Weights of a small mixture-of-experts language model, trained from scratch on English Wikipedia.
Size: 20 layers, width 384, vocabulary 8192, 91.6M parameters.
Experts: 48 experts in each of 20 layers, 64 SwiGLU neurons an expert, 4 picks a token.
Training: a variant of Adam for the experts, 462M tokens, 3528 steps.
Below are experts of layer 15 (counted from 0) of a mixture-of-experts language model. Rows are named gate (a neuron's input weights, with its number), up (a neuron's input weights, with its number) and show model dimensions 0-95. Each number is 128 + 32 x the weight over its row's rms, rounded and kept within 0 to 255. Numbers have three digits each.
Before each expert's rows: "mostly gets" lists some tokens that are sent to it at least half of the time; "gets" lists some tokens that make up at least twice as much of what it gets as of all text. This comes from a sample of Wikipedia text that the model never trained on. Tokens count by the router's weight.

# expert 10
mostly gets: " |", "loan", " FW", " →", " MF", " loan"
gets: " |", "|", ";", "-", ":", " /"
gate0:120092124128100120092123073156171159124142103106166099143117130145127126119082201130164132081117144092129122186131183127120134092119163105069139153156125064136159091195068082126160115189178120078151130086100177070181127117169122142107108137141114128092119119130200122089127172051171183163
up0:122112110128088157204117182178154115140134080086117069109128104138105060176107040115150154151190106099108127135187154131157079149146080142134157136144144090144060128150125108153137108145081109068092135156108107094143116154125185143177129127139103143107182109156073112126143144099108168126

# expert 1
mostly gets: " \"", "\n\n", " seem", " feel", "—", " ["
gets: "\n\n", " (", "\n", " \"", "=", "'"
gate0:089140158079136098155136086197071162124097149147120086150123124214185122139103157069134144144180141086126125140175097067107127118102161138064090167131208135175090117118107146115141163056137137121169129113176137191170130086083114133099196131160145103176085132146121158227174145114148104191
up0:142118135127075134124125125170166125127181107091149102121153086082136187150130139123066123113103091142148128105127109119100095139105092164099132097129160184129131115147158121138157117105104155152090115170182139135089111097146189144140067108078137191075133084115127133152139100122112133118

# expert 18
mostly gets: "In", " through", " during", "During", " for", " throughout"
gets: " in", " of", " to", " for", " from", " In"
gate0:077148144133134105097105120154097155109160066118152066094210097060118141132177149125090112163097093078082129130152149141097079087118135090100161109050150153104127085095145123113125192105151202161171086130108169177162112152176112101095135148169098114132126165098122180198106117121177151192
up0:177081071110114091170121185115156146135155131106133162164089154134126171135103130126114103104125124105125082107099141153145133149119116122129170144102059124112152137152141119150091051104225116107078144176140108124097155126142127162143086170132143162134111134128208131112112121147148143114

# expert 22
mostly gets: "ó", "ö", "ör", "ł", "å", " Records"
gets: ")", "s", "z", "\"", "k", "a"
gate0:131153108141129189154097086093101140117161115059129114163184112157132092146164153130157135152114157074115097134114167127151175170116150122178141137105205140080087115072091078120165119136115093130142097164119120134115121144117142104118109164093128134159124158145133127133127120123144138106
up0:183094132133120093057059155142116106090131163170146077109136112119133090128111137107096177097142145139076112144106073110129102193166109175127131107105119156132120078152171121105122161105164169144105139170097135156163086112116127137133138088137155145138123140182139099073108140106169104063

# expert 4
mostly gets: "\\", " Votes", " Pld", " Score", " %", " \\"
gets: "=", " |", "\n\n", "|", "\n", " ="
gate0:127104199164186128169124075149149085110143147163128126120105190132091183155111112146139149138069132116120168100142109161073131133104155148144181175123153154118112183129070160106123116085143160157164199111122092141137134139134138096139094108125156139186187110126140104175143134117148139104
up0:125135113124075157176222144087141113152148127110094108119143129161108059191161117153139193129121083129145093181091108097130156139128143150100074115132121093107124128138182106120113154190144134176111145139190121124160144188133126154095114092158154138075079126154094106139143100123121088092

# expert 16
mostly gets: " century", " 184", " era", " inter", " addition", " here"
gets: "-", " 18", "–", "19", " years", "ed"
gate0:152150105102090106104106087128131125140162159118120154118125076175061138121151105122159164172158149173102135112057154188168096117146169113185151160164096103127089164091149146171122139131104127154115129110120138154147119194059100126122143138122140076107154169107106052116194091123156116135
up0:123127114131129155131147129118169171100081107132207127049099116100097056124150126138097099092111158151091126154112140113156100175152149048150142146106090098116077082092094122179131144142169127119110089133079183142108171154104154103147075148118095080141157139131117105126149100126130084061

# expert 41
mostly gets: " our", " Ottoman", " his", " the", " east", " south"
gets: " the", " his", " The", " a", " of", "s"
gate0:197087121130187135129133148086092182086103116148108125167149104100115138105086099117081179118112046074091114106107116127154086144173040138147165091088178109141169160115128141105134129113123157087121056144214101063167163087122136136052120118163118121132082151110130095126122148147101131050
up0:106098152129168115115116205176121048116101104063083165103121136132059118117169117123146208089045166054104105158182192098143116147128135100121125151100105199084106085122117125180142170102114122096116134119121116114082153118140137151108141133105136144120192147116137105129116144130133107113

# expert 17
mostly gets: " However", " addition", " century", " Singh", " This", " There"
gets: "s", " which", " it", " It", ")", " that"
gate0:144090171122153121167175161127112161104140141100087130158115180132117180103109109072104150145171073106162064168146210176149196112086107154156133129133146091142121165076107126059129121124155156185134109155082143086094147108126090103104151107079127151157145128091139121174148022177063149195
up0:131112137105193105125149117198128114154132135078142191131086104121110130109144114135185099106137130119099171166077152136117129132127164137124164130118130032170149093048162113091109128136104130150163143220142157108156115108101124188124095155163102141115086109085127139144068055130091148136

# expert 44
mostly gets: " where", " when", " after", "After", " how", " what"
gets: "=", ",", " that", " and", " as", " of"
gate0:115141171058116139165169145092116164088084127108064131079122128131146231106150116153103085183081134024102112135138157136136175157127133129117120160094110107162154133132105161117127170152121142104114106137165137085163120090153066110178150106128158168135122142070163158144150154168122199090
up0:116100119197141122159144133137130121148118098166123115146150097128123155101175099068122120169128139091159066117141117161113126106151168127088125118136103101105143123071122102140151094128168139143136107090172070062178150098153104128109074076187061181159127109097134081187141155147120190149

# expert 45
mostly gets: " William", " Species", " Chris", " Robert", " Harry", " David"
gets: " was", "s", " were", " is", " are", "ers"
gate0:108166095136147103110144103130118160105136139111103149137142141107130123128138141099107178141124114157095142171152100122145141188163100102085185126155145109051129075123124133086180125139087154108115168072117088060110143151169163109099103150085155117125135136097125078077112174117085142170
up0:161177139156166134105108123108170161107117138148136123095140165139159190106155074148104135087148120103145155084135192126136095132099105138109110044142113119168115141178094133102123137102099130136155090139185135129140178175118105157150180141140124119164133109158101086132130148101075187081

# expert 11
mostly gets: " |", "%", " Senate", " Liga", " Louisiana", "International"
gets: " |", "|", ";", "%", ":", " -"
gate0:154135079160142119109108134113065063168095120117100122146092097099118141202133105152118143086135161132116099122134100155137160132069094110070201129062141103131126131143085135142101166131079162104111134138109139106050110174154215161109159121138141156120064112127121151117121106118145147119
up0:161138072087121103235158153116159152165160160116139134125136119124139138126159128136155106154187106114078147178093126112103105121169152094130112102140128179105107131101100126084186109124158084134111184143097132094146129127097113112100135141106118111061154131109140125171141144135140145096

# expert 13
mostly gets: " varia", " 184", " inter", " ax", " ver", " 185"
gets: "\n", "=", "\n\n", "0", " inter", "}"
gate0:131092157148176124160140125171136115122100144134136155122107092150137110088148120100157097134114159080155099107160142097119211143221126089134129145143206158131111101124125152113075128134114135160112154161187117133127130109087124169117138073135138049126124128126159136094148117086149061078
up0:177114135117117110179114168140165053127096122131165141168130178084150136107141095055139150126158085139171132154120148137115115150083167110146093130150093153153173182159140100082090077141155133101190112141174145075177131128135166104193119140130141111112155126178137062123131123138140116103

# expert 32
mostly gets: ",", " who", " but", " including", " and", " while"
gets: ",", " and", " he", " He", " which", " as"
gate0:174154097109126131094162140014088182182117097122097121076160148117109049135109126125114136097144097157168128155115125179065154091126181149127095092093148130148128101173125128104162117130147102132123138122137111104118098176147148099172105082110107122120131082131107148160110141151057166112
up0:200095081122112150121113119138137114122111180139088108087059120157171152130148119074135142092129136091139100176175183142130141131109134181078144085082184051135112143130154073137119121092138170137138134157083097130149126103156065208208149131071134146126168102082170126086126134149113109153

# expert 37
mostly gets: " Genus", " Species", " Website", " Born", " 978", " UTC"
gets: "\n", "-", "|", "  ", " 3", "="
gate0:107156154084079130040148145134076178171150158161151126128136148082125064195185119145107044102136166077165158108217140114112122112076180117119153111157138131152098186153113112155178120131107122153149152079180075131175162171107091139115165195155132145125161119122127175094153082149097105145
up0:107134133103141105083092093146093088138095174135186145106164118169118109127112159122103199065119106075116190160133137185122178151187213125140132151146173150156097100165132095133132160128109060166112095115098176136113111165126132148092194110073161125050122168140160171106176081092034067082

# expert 12
mostly gets: "iji", "wan", " medalist", " Yi", " Shin", " Tai"
gets: "\n", " 0", "–", " 1", "19", " 18"
gate0:159054178100092165172093124141067139157157097184163092128135116124129130124121102125143141142144167104131124168105142124081184132125176113154132156088130167101144103136174165093111158113138152153151156122183147060084142084131105137155136131119156185073119117107120116120095146118140181136
up0:074128135112130102061146121102148153125118142116154117151115169070131127158149116201118160160146137153089159165114075118113148137112122123105170162164180138103054169121130093163105149151122081140168092142132164223160101108166145099061127090131151129188131202139078161122127160199110133122

# expert 21
mostly gets: ".", "ó", "?", "ache", "ée", "ho"
gets: ".", "'", "\"", "ho", "mo", "se"
gate0:116117182134135154102133159092120117083097142159147143108098133134176178120146116069093162118194126097140141097106145078100096132088096130107196140090104143085114134088122120112172108130054160089118146132115153185176114116134140074115103130077161134070120183117071077112169161130137107158
up0:097080097115079125105138112183122156116132173119127140124139107092068156157133144119077136100160094148128134082147117181102112061093157070131107115139113158162108121114117138147107119147171167152123144118123136181150141163058129076129155143161134125188159109141059122128168141150115079139

# expert 34
mostly gets: " MPC", " −", " JPL", " Votes", " %", " Candidate"
gets: "  ", "\n", " —", " (", " 0", " $"
gate0:111082086177130166090134121065170128117114167126153097187116074108117117157110088152142151170130057066141072134194154081158149091092126127138125150088116098104076138207070121131176157115134144141091134146168119121083122061151114122175171140159065106133108180115059119166163138103138122060
up0:094148173145110113145142136162081066172119066129133154168102104106119106147063123154116156127078154152087105113152104142142114118101071089094179177080108158099119091144073127093090120200122109139084125165168149074165114143202126128118130078116111079119112157211128129173144187124153084136